config.toml
n_experts = 64
experts_per_token = 1
vocab_size = 8192
Below are experts of layer 3 (counted from 0) of a mixture-of-experts language model. Rows are named router (the router's row for the expert), down (a neuron's output weights, with its number) and show model dimensions 0-127. Each number is 128 + 32 x the weight over its row's rms, rounded and kept within 0 to 255. Numbers have three digits each.
After each expert's rows: "raises" lists some tokens whose logits its average output raises strongly, later layers aside. This comes from a sample of Wikipedia text that the model never trained on.

# expert 33
router:046126120146158163148153101093202201185109120116163092084143175072097106164138227114085169145192178107050110152089140146106130124136145160164123142119107119138160105175143088146154095100078136138104093114196127152117137147126118115162113159033091091116116111124136124151106107118113139161143133141100146137095153130128120156105098130168147142104174146150056108109122143149176127122103
down0:081104145132109156117115099112125152066136129103141161111112184110080104106145186114159104136114072180140135124115105160097039158126084106131139059119099115163164149123164110140165130150120086131097131112152173131092143125132162195141112149140089132165125166044090131151134136145127118169205103142183142180092151096138083189168120054106116096130191142148183123151092127142108128080167
down1:136129173190170104132079102136157110108169134120094143134149062138115175106149111148169140134114137100108086188150115153144125145127105098122091137116109161141099152026151190120124144151129111123140210138098142061077120098106134169105086151128105147195097185144139100137156133157150089148104153139105096122144176150116097069146167145123132147167220122049092139074120134103121180130116
down2:151080147102139115188079123148150116163195125160136162095132133115090136175109149159124140174159117145118113169139107171144113143115105093063157152123127106110107111095156161131117142124167114147102169140123127095174162157133125108162142070168098103160109111162097160101123148097172173164115171168102096177122166205081161102052126148104074136155175110042059175159119178145150169124159
down3:105176104120147101117113135143146135124137114100076117154177165129112138139065170117025158177108114101171120131134131150190127137140077130126150133103134190106105175120135085134127163144210149154118149087155092146161067130124118141157144178150123137132106097117129105146043061131105129192167109034105092162166114180144134097099088092132133126143097115125179137101139132084109125177165
raises: "ity", "ies", "ities", " ("

# expert 17
router:104106094127135117107128189143175190105112134099111098065150125080084152166099190113122172102183173098079128119144099113096131095146148185190181168131126104128122140128138081193208176097123102133150077082163142152126097114124123115152126116057150143121130123113141137097144143152126156154167088162099112147074168111180106134135095124183176164124158144153079093132152141127213096139130
down0:134041092161113167054178115184115143110142107117181045125102189146103132087164154144168113146122148126129103134137097124136146101147149152122092138164099140154112106098116104102119098196173106153132117133154126163089145083118207124081106145118127173077111115089093120085101117149136097125073104123167157121149180121126124169137125132104095121137084160135152059039164136200148141146104
down1:083163112126079091167147122136123083113067087101114088079124133075116168127113089108153132117186052125090122131121073066173064101127161161140153114154091101084106177124054158115145109148139119104072109130127140188124114118196137165096112124125121153094164148103054104110184127125117087105152124105133089098141181148160101175078089139104131135154088125110148127090072147094106155096125
down2:176074086106126125112094077127147133153120158209152096110137136126166085060115101077168114111080106110074155130106108123109101108089127130139096132143150124172143170118171169138135145079131168115112115095074196137199141191165151198094125129097163091173136117142091149183095193127128101085140175166130171125134079150095102125132125086131134138109102097109155174113131142134151102200094
down3:168108153166104127152108150123091100162119100147153112159165142118137081107108138143149109100183137149086106131119136126102107130135189083146115106139208122137079114135184201094073088129139135118094067151131081102138168157168194115114168081134122141161169063114130170113123146094156170133149139156119165072133120144132107054097159131107115095150111122097117136183019130114124184184143
raises: " and", " as", "-", " (", "s", "."

# expert 14
router:048124137110135159100128135155178185145141152136130123105115144114092123118128151104110127146122126079097067134090100178169127113156124169148108186093128108127093076142151110177168117098110142165093107123179093195111159170147106105118135138037121057142078107106121109073141148064097104149125119163081123134104120155141150120103111158186143181111189130190074091128101134205172118121129
down0:117142142182182036080161117094147096140132208106106125151104116147105110113092172153085150103061125120171159147123151135089129142076111082158209077139130204135138123150159116152153079133147100097126091118119188127147132145132136106148145113110106102070114091188106073144144080165158164154104125048082160108114144139141179060152148113134118084119121150152147133127105144156097125143102
down1:105086129120059065138197164105162150122160129150120125134114156126179041089187056116140134121127142144118190105100121127095111133154104093127167162140121144104090086111138106126137133134157157118153117089125096121187082125125113078136056097138164095117134096129133132128097075105076130138147162150137124196128148177159169165138157076136158127197117175064166149139098107089075168094118
down2:065086167094124112073187129150168116106115111118104143141121141176166111118146062171095118126164095076103218154143127103177117183174076089103179122148083102130114130119085126160110134151136137108120107124153133170097160145062107167128120080115079167105079111134114109153162115148161148079172155115151084141139161142130107099060119073136165134173128125157142192152079138158102124076088
down3:089069144145185187123179200150143123127123166178124224106123102068186112142162082084159094088093097099157145153098163129079141092155095081133093172146107106133148092150123164135116083123135162103137110103104101175119150132108152136133125117126193086144133111092137077110141152176164110100156121117118160162119135180158108137091177106159144186155104130092161102155106096135080191124098
raises: "es", " of", "e", "its", "ations", "ed"

# expert 21
router:080144147106132147103126145125180154125129168142148104093121135085124138078115174057109143111154168115077124135158105164127109045139116154169131234124115119148137091127167148139151166090108088196130096115187079178073154177052122150106146126062115098130115115122082110132097147131107139153145174150093084142144180120152103111112100128166163139089136169220092099119125141131142125147131
down0:160122063110126202120135148110123100126129115150152133074061115094159158089122138113152170103162105166139116158123123146129159155143095095148173118126107094139168154182109103133117119072126146117096087141129212149097129160128141135136136141140161187113127086145159092167133173032090121135130154063179119169100118134174100133155123136158126134076087154178056137097174170167204166126158
down1:132163123095133179133121117125123147091148111071080123131183106123180097131099171154129108144203126056094116140110106131149145089128120103147103093176073150139158105076123088149118092086156144128081168125110124099123122175050128161133168185136188162129146147157102091077104153160156156075123107103118090111150081150193142119097154166137076137130160100098085176210108120115170162156105
down2:103144105091127185117133148059101135143082173150173081131158128112147090133112118150132102139150130103120148079159151149095130117116129105102036150183051137089063099145157112101107089108129104138131113129088111089151093102179122111097161095115130109078146156070098154103178107140081170094109138148143119096112171088093167072230108149164151153102143135109106138187082155167131145138089
down3:170091054166152110100121117079103129086080136150128146064133076148161126153110102108082132134155115151151126141146069139169195144162132046167123111138179138169163094146102108162114168116148129128107105118132146177114123127127109120136235163103099087120088053073194126199156148144158131138141145119177126134136151125111147142105128119211127141113155095082175120133140135115080099126132
raises: "s", "sm", "si", "sa", "st", "so"

# expert 55
router:115073108081151123126133165121198206119169153137123115086126091100115144129130182109122182125154165110070116156131147146112096079155076212158139174100128108129110114111121124134188136092150112196123080111180143145097158203082180128117114099103124119129161116115111128140138158140098103146184105152097142138169149122114136106136086135149158163117142149215077081127154095177209128106125
down0:092110108119131138088201079173180117135103093121126118090127137161142159216143183100113084115116131184100094127126134130135105127160102183130112094132116092092170134148136125147094122096155081161138182119119082093054087166124135187142152144142137083111100112083110141119097092037138153129132102005121122160146094078099135106163107161116117124169129128136115101135090138148184119104120
down1:094102149106199119133192135121071190121093173227115104129162111122130094184131114070103145156072132136122115062159149163106085090130098124115117075098116112128107161067142120122111149139171117149105172151162132124125143198083176143130158095130164112163155141085127098106117151086108158116147127100122177120139178101158095093151107124105129134100131111165081104123074115217145071117132
down2:134071102131110137088135152138164169123118090202089099144132142088140158116162121119130143125160164115113091099092141087141098097078158137133144107143130101120075100157141141117101066120166104107134163183173196107171154197112135155167117187172104130153084125131172121090139140104162143123141076086136148158059101138197149120171145083121151090114130129155183197206108151099071092128142
down3:120107079131089112090157166153129065191135156189140147142087171154188121083120086134161163139173125122081103160107117144112203129130144165053167110129168135081170107173127065095113099134135189080109134100102075113108131109087170120125151120117125106066109169145132145155075127084134125157089101139136123120122140120126147166105155121116156088071142087127127078185106149139095088051099
raises: "-", " and", "s", ","

# expert 51
router:069118137146150182127130114095184173194089123163124088122153144110069101138143170080139149196129162056083134127113128159123110150089101140179134156128125071122141064136137154137131139062074122180117068109148106184114114129114108130116134124053094096125085120119122127082172147112122083114130134123105119151157194156145111169153088159158153163114180133195074151129150114159193119141128
down0:104176123073142152213122079115072052088129099106124119120194142103091117064158144124110122113145138141153147181113119058107094129137151173157168160144146086142127118125181125130099150136102099114112173145154104137120097117104123152116064046198096104201132098114093161138119143123126080110078119163096116127127096089114141158138136089141075114152138159115122090075112131078185092092112
down1:177083124087168100119152099119126163044074139115157118178134092100156112131118080129121145141142097120139122075141158143127150160183143169143075130098157142075100143112199114143149127191141190164126165081118166124198161118154165138176108123069114135080147122144097063137081109122124127194102092133153148061124128164193152158157146111108187133119082109125163117115132140160100178112125
down2:094122142154129162072192098104177070118088121135114071127155165122099161141180126137082038097134166089117143151091177102139039141139137180070169137108081070125113135148124091178156142139133107214117142087131091076124175149112110098072091177134109091105122160101119101079133137143129126095145119133130152144131174163186124130149115155152136141094136115175145159120155082124111105144162
down3:075122128152064150109196166109139141134115076209124135122169115120140151133120102085072112102174126080141168119103126141160126127148154099151136146123079088059139137127138077159129129099075136140156112119109078165183145139110123150051048126094139090181119114116042108102128115057111155111176151093116145165099118178112071114132157127169137123106127116121119113137107104122157073064096
raises: "er", "eller", "-", "erc", "count"

# expert 42
router:079128100122132125114130189146172175149174146141094100093152148108099176129084160102104105161127160112082107131103162166147123118120124189174107166087126075141099129175131109147121118091099086189099060085171089176118121149123107151092120106056079136158080087097126132064174130131101150149161079182106111118126112154149161101097118158194151159119166170221080137124119117117151132132128
down0:138130142140145106090075096066118162080122115165046065157086175120111122138141137079125108100112148130193137140119120114078132141085125147140187135125166148101155112140068120152147123117081066130157190065086126125149117134129144099103143153165110118118126117121102142155117180042145188075105136113116133094156142063135140120099083092114097140111167118167099171190138065126172146109184
down1:079127183060121092181108131107168185137108160170132118105162142044093132126082130096088098107106166082096189112103138132068055127097131113119133142140165117215144138110159120130141209103106109118148129104109119154102136091104093146091209179127124103138128106142095139125132146114121139149119089155154181096121105150135133183198123124108106107139118145139056093091154126187147140160120
down2:111082148127174124118143125197115178174094142177093161130197084121115156107090130129147144085066156167120141169126080160076173116122056083097128055102163104154162169156119139099163148128155184121109120169140153114127148139183164119117178099105129113143195085049152110148097100165117108112084157181129089121113178133133162119141121126115083202105135116110118140152155150119112170156124
down3:064069132117130129106168084079111081130139196201148171145150140154201150122049122130156173123103114144129109140133127072143144138107141128137122139119154158157117134100102108086171067128115117109101145141151167099086164157060114122124123055122111128081118079096150167106197131069084146085120091077188097146089147132101102109090077106112142145138131163108170129178121140171112112155100
raises: "s", " in", " with", ",", " and", " for"

# expert 20
router:044113119096132112093130154110154176122191111144173120073119097103133120088098177117127167125124164105096128149100158147139138087179154129174124180093126104143097087132156100153174114136126099182101080075203171121145120152139130108087171173088148077136093112102109155107164128139126114104145073182093141102116190181117154138144142152179154160076141136215071097126121085162149118135130
down0:160134081130113168156080089097190125141093125085118132152091147116130148142105176167115108170128119126142168101125084109091168166173098067170201110091137150135106115138111121128138097133121107118143099192187123131134099052120111140127121148148144154107168097123106147160108175174153090117156158112109174066128066169145183164161145183158130154161134157059073102169153192063130132121144
down1:095129098156109069159203145102152132161128118161159063124155142145124142124099082097147154142109127108102128163122176186156205170149102146107125108108158050110089119145102145126126062159111172204137067112130147137121108195145113115167137096110087105147102091088108085142119143142137065147145084085172101110136141160098103147128177121182141114096125124136193089096119120160074077128082
down2:144140156093168111064063089105111140150093142090114126143163127113117134148127138177125159162151177146104079040158129107130142113108099097152093159121162095089124095127109122181129136141141085197131117124131165150157128102118111198108112117159112103096114060133119122071144157142143149221119098171077196084098124142105091085069139149085082118144104108148085148096074135101110129150189
down3:157129117142128174117136162216220098162141119136152111105179116130087105147118081088129154066103107183146064168161098123135109140132132097109123094115122169200115125127158133131130135141202109132150166158096126088125114116102098111141086057179133146141138190119200148178110104142063146166136089152141088107146078130174107173139120040147141091130114118125166117099164121139130129106141
raises: "s", "-", " for"

# expert 50
router:060126060114149168081127149162148157155078140132105114125173143106070103143080156135135133175151176123103160097126124151123132149136107202198107167140125094129120096168128153149139126102115115189106083105205085185100136118090125145095121109098112090141089095109129151105118125115076142154147127159130084173133183100191112169134082172154159185120182149211094135125140117150168102163126
down0:145063098089181156112101165141170113148141147111096125132105147111089104178060157111117119138124172107203117135078109168122174162150106116111120144104121119156138132097076110099112064130169100095076120076179150142116105136194087098155106136152131145185169168119083108144150112092161154130099152135151164127132090093074203082047124139162147135081158121113108124087174188149128150117161
down1:101127092179131157132134109162153099158110117109165100120039132142131101134129134110116050120110160119146161132065069112154091090182184136115102096134090124097151162099093150114081096162089139180164145072130100094077100122150132128073067121160161137115137155177164079106141148186156123160136073166195176118134113195090099111129117156115104143185151071115165136143132161137147096124104
down2:199150140105113155168040112114117145106157089115146106103108187122113204121158127143146155111157131160116090149179184096130125103103151110142123038113093157182123121153173109116161194078115107101150142153163133102136116089103124102088131156197126142070172124085178172131181153093096126074099144180120104171149121138153117145128125102151099168122107138194151113156139080083125108158120
down3:151063128094168168115215152138174120184139111160080063174096129119150085143126076106116122132133141141121133133102125085131140116132134110113108160132087112129144097102109087209141026145115131127114173165180093152080084137122147079137115118076099106121144115085087117175144150126143126132137071140175150101131173089095111195146138178145156156128101164130184112069131146146140060118119
raises: " of", "te", " for", " in", " on", " as"

# expert 1
router:112122135157136133084129114090160208173141178155173076101156124080120106155166200121129175104153183047092131163096151120105106133136119160178167166102127082098118102111159151145158160085073137128116079090142144132118146152076097112085145091040122120108117078164134107083168157130135110133156133111121107114110162160112101159161083144144196150120121141147045126129129119130200146121125
down0:138116066034175116083197186119115159151163197207153142102116159120142104091132133105149158154136118128142144190125155145129128151145125118118165218110152135152133097097096088108107147081148190154115072081146142127110138101152118099160091134125145183113097077128107136134119105114173148130131118071159089175129141145096107100088135148144115138094095117103110096176199143156094073137090
down1:160186113096161100139046148113066138103137152088094164103109140072184150171166127144162130130135167195096098192158176079097133138029115097119124078142146147175159079119112159096120158153104126117113119139139121144159142113191140123134178118146117131180131158097128136126154106048137142060156142079134144104088174074109048135126119127154122162120130143137120116122090113160118106109146
down2:110139096120128140113122075105143087106103120109132088197095224131056154127070083150128126127100130162093101153112111063141144175098106083159141151137115059130083122145156086122135135111129119141148090120179180145129117129066154156116129145151032136150202084146127149110125166171115118160077142123169147075092101152113070148138080102139111171128089149157168094107129163145125140161099
down3:158142191128139178151069145117152130098122106121152133129154114140131129130113116197133126212152140155115111138106153126119105200067117102174093118159147110151075097200084114170054155101180147153158100104071126162151106100132170173181149125113184139156099119158131103169093134144062133191137135135100122157068193109126100092111164126123167148099119140098080078146139143154152110096099
raises: "-", ",", "/", ".", "po", " ("

# expert 57
router:097109100092147140119129083121165181145176130161184075074148138060112098113150172088113100158159176076088160169149149158097113111141091157167134146118123082118106103117109134142133127078103127155103050109182139201154175165101107119128156127043137107117105113154136158120142147105162126174127130120117119115136132082140102163121120134167228148113179101141063149131172102201157125116125
down0:161073103084186067094150104082156126101106107100133097104095165147103117124202135135163112153119123138099146109081141087164089160142128134039094156138087117108153126127121145160091067130151090121121105139112146130166071115116125103132039060113147142121108142158168071158138112140144070126110105126124162132132122104167162191185107133205050163141088091127156087124129109137106145117093
down1:178074116111110162107167128143126148091123073161130153108169179149118132148140106096119175140080124167101172151127148111184155126118137138130098074192094139151105085147195064160072125155100098102147169147095159090087135117181196157126133122140099132124125133172159156094062147123090141103180167130111091127101062132171080080088113114129128080086115129120136166110174157113188153183130
down2:072116099171131084101130146159119171153108111085131086143086114187064110080136157120162178165157095157160144137121125142180116107170131109123096130181120163136163098129184211151150163143087140092111164154144139083132149088195096173044120124110169116158150150122159124102105184160185115141139104137110180118138117131104086133178169103124122175158151195133118165100096087137144132132179
down3:108136132100158139119116135112161090087111084170097142110123143073101123095135113160099115084161116167086142072153132116121137032120134111189168105128183157123151132104127079072164122117138122169114144079119070120176151143124062146054143132172108119141076094173101217155104173108135191156136105109166132163145168123143117134084131080108106129110166133128105110059130097153098121192151
raises: "-", " and", "–"

# expert 46
router:088133092123148169076125175082165220161108149164158087077149111100120123116141190104084123104148165136099104162150129116132118115152094167177103176098124108098177112143136149098158120077101130169135063115156150140124148132094134126098129089047099071119080160146128147109088089111104098117190147139122118151195183127083100161153092120172162152139130129181107143125107104109217152117122
down0:084115125121067140127178173138150169183174131141193150131150166142175153143101134090064191147080137136056127123110126168089124126114132101135130183067073147060140130130129140142113111100156145126128120109155091129117142108029148138174100111131081102095110066082097114129100124106167116129133136098143146183122157166158148156142125055171151140142113152086154158063175110120117120075123
down1:057144146129112102128164157137143139092124146171162070147174149139151173119119112121110120116140170185073079080126097146197104103131091150116131192145072116146124115140086175137090104114124136148143119161136140099169195177110082135057104159164160085190119178107107108114122123167170145136119132077153125136133112123141089081131118176136047127150140090136199184076117114157129139072135
down2:119111115066149193132127152111102153111156111167114128096123171112088131051160116147118131142185134113082113098153142078105134091156107123190181134163165151127130138155132138153124189113123164154076119155110135180108101106167116151126134171214198145156131135142101127148122118080137097071158135207082169131164108128097124109148175205160104137161139197122079131124111100088155104084163
down3:174115100119150187169107104207083115130099127106148143146124130136039118178087174185138106151164188116128129114177110123092150070141121144176136085081128113092121056126132130169108151169150137152130118134146125137094147060118182130072171171161138092089172114187130094102118087174114109121121125151115167160147145080123157106189149146099141063089137123166128117123096100140184097116123
raises: "in", "ide", " of", "urs", "c", " to"

# expert 49
router:069074114102157157140126117122162153138163177146143107110125153097129121144146213119110158155147190085069180155133166157119097076134123138189106162127099100128083119166154146183120162139142120161162067086213105172079127193113115117126143085045133114135129130089143188174125119103130114139146096135094094111151166179152131149090118120132166124092200106174107088118137109143128152151123
down0:099133172122103199153123183161123134118171146117100156122107139146114064095176163145113174141125077128085133145148159086176144137120053110156107115181179203128117118176092147135177149160082147142105142064081131122128071119125152123114072162155094099138115177127119131132137128169129142169122121117198121117109060104156132126155097042165137086143146077143171142109099121090101136110191
down1:148153130081232097065149186113158078140139138125092158073154125174105163173108113166116108149156157116113099126132175115127093150124154215138109106119161080127125126175134120145146118136101111122120121088119130104078094131160126098178105074052112103110082056107137105146068102134133114148140144132151158105115158154143154098138113122114144152109181199207104054154104136149105144158124
down2:174155135112159161154128128095161152183110097126187140117109083147112166116103094139162123133116138133120153128184145069100121175154111067083152087126129112081114165107119151083130097063132128143172105097202093161131132125128075159089146123146162196025109155114156093097171142078142109077079132151120146132093147098071128109093115169129086093115141136146134107172104202086103155159129
down3:084162103132113084135197102130132118139175100126137115098117119139120125155143086126161111135198179084065116135187196097088068111123168172093103151108145156078177154136171109163129098127098139041131102151114090134056122116145132129113128087079151159117159126071110111115141120112135122125128166163111122100162190150166095093062168120114189108122137154139067086161115178165098123099116
raises: ":", "\n", " in", " by"

# expert 36
router:062130111136171126078135155134165174126102140102165099084118106096123096153111183081087175144166165115120133134137085102121097103094090158183157172152113115145089075152126164119174141120093186184148076148177134157076148159109098120111096159068123069091098154125081119085123159076117114118144178138117122144112185180149154115162117096162133154114152092204077143129156147155182134165113
down0:131160168097137163157135139134152185150131093087132168110155140125123143179102131117131140145104126158147130085203137143167107114141134164118074043087143139170104123180126109131100124143115049049164127113146167097066096087170125071072131123147128163100183147100132177101126139132137170096156111188125109106124086162108124123087076177077066140159091124092093141141083092108172110156122
down1:079087142102135087163141109104090172139078153183146193126148072127148130148149131137137121145086148115170129193091124148025138103142121135131113137107162158126087147159194203179156155097123164168132136097138128148158155126160088125116183156094077104147127081153187136119085145106101177128121159124125094089139146150112192082082112105127123130106121098108090096182149114112060091158091
down2:155071163121087177149105066141105164155098128131171060142135130158134129126183159161139155170143049134157120148154141084096125165086128067091105129116154133088164115140121146159144126119150147118144128078142100111085143093176172153129159121176132193053159134179118119131140085137151124144075149123115090149071167068078178157128077135121084174178135132098099082183099108120132133092113
down3:136156163138126192097117051183074144133133158128175186128169117159180093170108101150152156121191154128118144152123142199136122181145163157097115164109125081096119120113177123156194130165123147161115184119161088116150147153124132130094084118130082128122135123210152145087134145116071144135150132141101053122088153117133161093094128119090104129120158192129139176065093120103134110080185
raises: "-", "dis", "ins"

# expert 3
router:041093131175156165079124135092156153156145115139156077105144098115099110136115180093114156169148186124096130147092118144118123126161117178184146186148120120135097062092126141136192139105098106154134105145217137177119120179131147097134154154073126063127116131112133165140125099117086103155158130188122115149120199129167165146131108153161136154085189115221105115129139117156171091151127
down0:126102140134104157136122159141151060127114115091173155102090098186164166113148094081173141125206097174148157123092130108127166098170147158171116116120042149084130131173119120074148154101111153132071136103122148137118140181141171162119092129059160162186071160147068078083155115183167113183144149089135091182109106160144154141130103130102121132116155158124071116139105121136149089135074
down1:126130125125164123171183119102080101153135219134120167176137142173143088114124121139121157129132061150182150095103094094139121115113121224036077155105114160091111151144071124080164124068066139124131115100144104146139111112126094103112134091107154093146162131143138136105156184158154172101130149108121110106121123098138112183086114142178129112180110177187168186132090112114121066127106
down2:186195111120134116140040146118096150143182159133112199150075137133119033121097120123104129121117130129126164139078097163172068092176200118107089090084116139169137157104125112143160127138140085145081109117138157105145096173135104092121118181150171107155154160039127202131107137144149142120114111157123145152159132115133154126141097147111134159169169149065087155066110133126138106135165
down3:142180086098145128121152085106090106087078103121137159129121124116152150098181079118128079152161142137150135138185145194152126139093090192178105125108112048143084137135150160129112081217124146149133149071072059130169093131124100147156102163081121089083085120100124143144093174136101117117131135116088073200121125144150097169115130149091093105139148109120146176073174126128101087134088
raises: "s", ":", " as", " in", "-", "es"

# expert 35
router:065120103111153150102126178147175153136118113165158132068187142125129134117057195133125144141129172127110145117118153140112122122100122158211151176112127131067144095165135180127175114144106134159103077117205111188083104160093109131110104127087101100129099093097162141120123105132145117152174131169119120155165208157166128117098097167153150180134141177244098138128101096112133129150122
down0:106126114126140056126146103155134172159090052090150072134104108129143114125124106103121107111111131142074088108119127118068184152138121146127153101124167138169153097126116158084066195141059150096141111127158117062122122079185146119137138114198078138179147135177091121118179093121164166108112099052096100107115096074142108088083114163135091106181140100138086124135149156138104144058132
down1:136154135184111117134105107167093139132129098145179131163120140092181067148148154094154125123107094131168122157183129165164125116055134159177146172139104107111144136140148067149125160164115131143072110151061115102201177186130095185133129139139139140170136150074044144131109146137155099161211104123159175160181103149188123133113137101121137169104199140135117146124188114160111163144149
down2:155169138139153146081124122123049116174136177101187184119102111106107119137086147175108118135065080125093124181133117171051109141113123138130173155121162064157114138153145189094094126105173111115126102094142134157116151084176101129039155099131125182130110121190185150090145131132183133161148095134180115135079224134119144135100111157154117122107113096115096094097164123134145117160124
down3:120130079126124126136201144146071093142132074183183144071173097101161096082081110131119128127119164134070088166113071180165188094159099104161150091150118147129203129130106154172119140129161122136083092128098124107132126093079130074117086119065064122079083107163126166184080145138147142112112133153100117114112151139112090132108100087127108137081121165174110116126133178148134156156063
raises: "-", ".", " and", "s"

# expert 2
router:069119076095143132049132160117166146136189118134121099060153143135107154103088159101130121165132161137077110152067105158129138103118165111205117188124126116111085083111121123130209154133115106182140077097211113200130114123090123129132140100096111105152101110111113142116115094143122134166176123190103121087138186132156185152154115126167146130105150159196081122130125098173154084146125
down0:084130119124066135159109136128136188174183170111124168131120141183130169160154184111153135108110144112146061132201165116048135083116098166122123097080119181138124140119113156107148166147175097090110084139117122118123142166132095073084131135121100191137118100136173125144084137037112095134093127154153089167194168103113104165191118119135129147160102095144130125137113107138174174069152
down1:112076050185100083123128127182125087141116141093101147160078151117159116136136115145153108100103120165135128110163131111161115109089126188116126125140180116123106100126171092119153108186142135152170136178108153101177179104158157068157082092141142134102146165179136152093132119176142129127167161172123108160124121133134077187090072100193114106080137129154121097104227097147085071074133
down2:143088144139093107096075105164125128140091119106146158084091168111107100127108163149123115117157136168183073117143125208110133087111142086150130154166191095134186081146112145083092127131176075163155130158153117109132155126179103114128181089071113148169160151165114112144196103138109131119137133117150175142144166112081150087113067132119131142112127083173043062191116116126175113145184
down3:142150122161071110121206149158128149151143096051103133113174140171096110065141123092133134175157070110147154085141131205138099101135091155126153154156122129164164147106122141163099055102137136110129124084090169141165127110086128072113161083119137103086170134154151127183171085113143086109111094119120153155159113114092128116143101133103149078128081150163182073101141091113090056083073
raises: "s", "ist", "isa", "ists", "ina"

# expert 39
router:107113106122155131079132128149130195121149127134164079050140138109133161138130185063118111105184204169113139147150117114095123104149158122171174207133122127104083118127125168117156165123123139148172069113213150131126148183071130125111109134070079124139107118122136156098077130128154141197198184129130131119166160121134176151128097147155171162124135128183070119130115125166178092097131
down0:123122110100122160118152082106167134140101125183076065117111106148126141107165127108084121109110142156119090127119117099106136111129123162133082119080070081130118099147036187159145118076138142145181154134148157136084052172119141170206114187130086074105090129088145100069140100158100147143200121089165075096096093090137159139129108117155166082143130163168129068125100114169113124152127
down1:160138129122116207091103143149124200129114121091102189091108168125178106168110147104154111155147111164164182152166123141127102159098090135067118109092140102089111135160109090119141113096114131072098033159149181171081132093100150049102125137084108172144191150145143068137137109145150125157100136139128081115089121157102196135138158117107174088126097132145072118168161147092106149105158
down2:117117126151105068137117104073144092185116075170057122141109062108160135104118141162133177063149095091188097164134092114160112130131092129130081157125135155133141130115207115100072123143126133122116157132038115126152106121105110136146161133142083120167172126133092131101175171072081126088090129135091117136080116155130108115184167119078131122062099137123161083146110173129100198168089
down3:137116149125063071112117114127080138154118127149146142121130127128110124152064138101107119116167081146118139165142152065137102084140126052094151137141132102119080143147156097153183136102077133082113128132096105147142121162057105120153102161139069144091092164110149201133111198106037117176156113138186145133103150098107106150094121132150144193159086143155132171107175129183135163207161
raises: " of", "s", " and", " for", "ing"

# expert 58
router:077097101078138189067139130155143170112101111156168077089140103116139132173096180143111166130147202075102158098107153096157140129144143132179099180114120118112105075164119190170186131126128139144128056118158180187087109134104123141102124130064124077119117133130124173115144104095122140142145109160129131091118141093142128161126084150177157191124169094214051147128127145100135097137122
down0:144153168137070180136115097161150103132086130143081137117133189104122107130139157189109135121135083130156118185123127105126087056145158142115151170144121040203103079217160127123093148133186092118146083117140133127113150152095090132169077106108133066085132181122096128131130136120148111201071118137142131129129100123187114149188125144066115134123124121105089195127132144140108081103157
down1:169168095179148156152059088117122084056108126161165113174106098169112144147135144149125106131167132181113161137163072131144208144157133126176165144117068061169146105130106111130175116087126133137129078164102166180098079111144185196179120134084131077098104152177067125114144147106115139124112115105130144173085153132113167129116112127129095101148121204101150088139114139135120116109066
down2:170129131120136121086090100139129217114134112102122139147141113118079161113143114106113164123126142191078091169148144138118102128160082097073209106134079119134143149128120136164117118132130133090164101135115160119162110160163086174179150096120127111161144116134172107126063110013114139150190159083138159137125106103176095155142100143134093185163082100151150136174091142187092163184175
down3:116107150178149139122067105089135088121050155104100108161040158125110181168163069133066125122135119105163119131086080112150146143136158137137098078166170098161118120145124127147131131100107093143137112117087103157108130114122095112189157111129141190110140100100113155116133135116158137113154134135086150082131101081132205101080108098144046123121114155066127158066073062116132132100197
raises: "-", "s", "ated"

# expert 25
router:108119068156149135123128128125175196164140170153110084059135161116104165142159180080118098115154141104085127118144121127152093156125106138180094169098121056116108122156136120168142165077074114156150059087194099179083109109106152144095104109081084060152070126143125117075131154093163144164134121107071135174146143131121181141129120099150164162091128117169077110130155078160177118113124
down0:102112128135112118111215139161142071166136131075120105156112120155109105182116176120082062116214088092074158098149160093207094119169146126100112162115083141148177110134114160146094127085105130123100103091155136187093163095112099110159084150107191101136164116128106120101115155191144190125160131156140122124082101159138129118169135097142152091088156111121141122118126128056116127063087
down1:134129159087152130190093085131193173125102153099077143148132153162164125085141092135116085093093132146132126145112095156111144125116110099116186154066143100138125154100121117120167159171125198124149150141129180080168083060119143057074160121127151121153165196123199150115158141124122109112185107167164142146132137051093112118121124150102096043114120145149141104138084147162102095191128
down2:186118114072126086146080158188164158105132135150126151148100139162112035182146112167149150123081132069189127105134143126064127129074055120130160087112124161145071176141110092091053173166141127140132114088092154168149127138159095080100136186141145157079154122146135153084114073144097131112150170105175152153180131136172157133147098123130124157110125115133119125200161135142122138164123
down3:120114094117114084086160129111189131175135146135078166113043140141102130140145166121154072108188088136100139174123074075096136131155104121071114174072105073096133109138118124112147098122216137104124073121166129141120139159091052142210104114114118141129126131142109175088136127147162118164103093097189133151145102142083109174094181139153093084102077127134145133141161152130117078101090
raises: "-", " and", " at", " as", " ("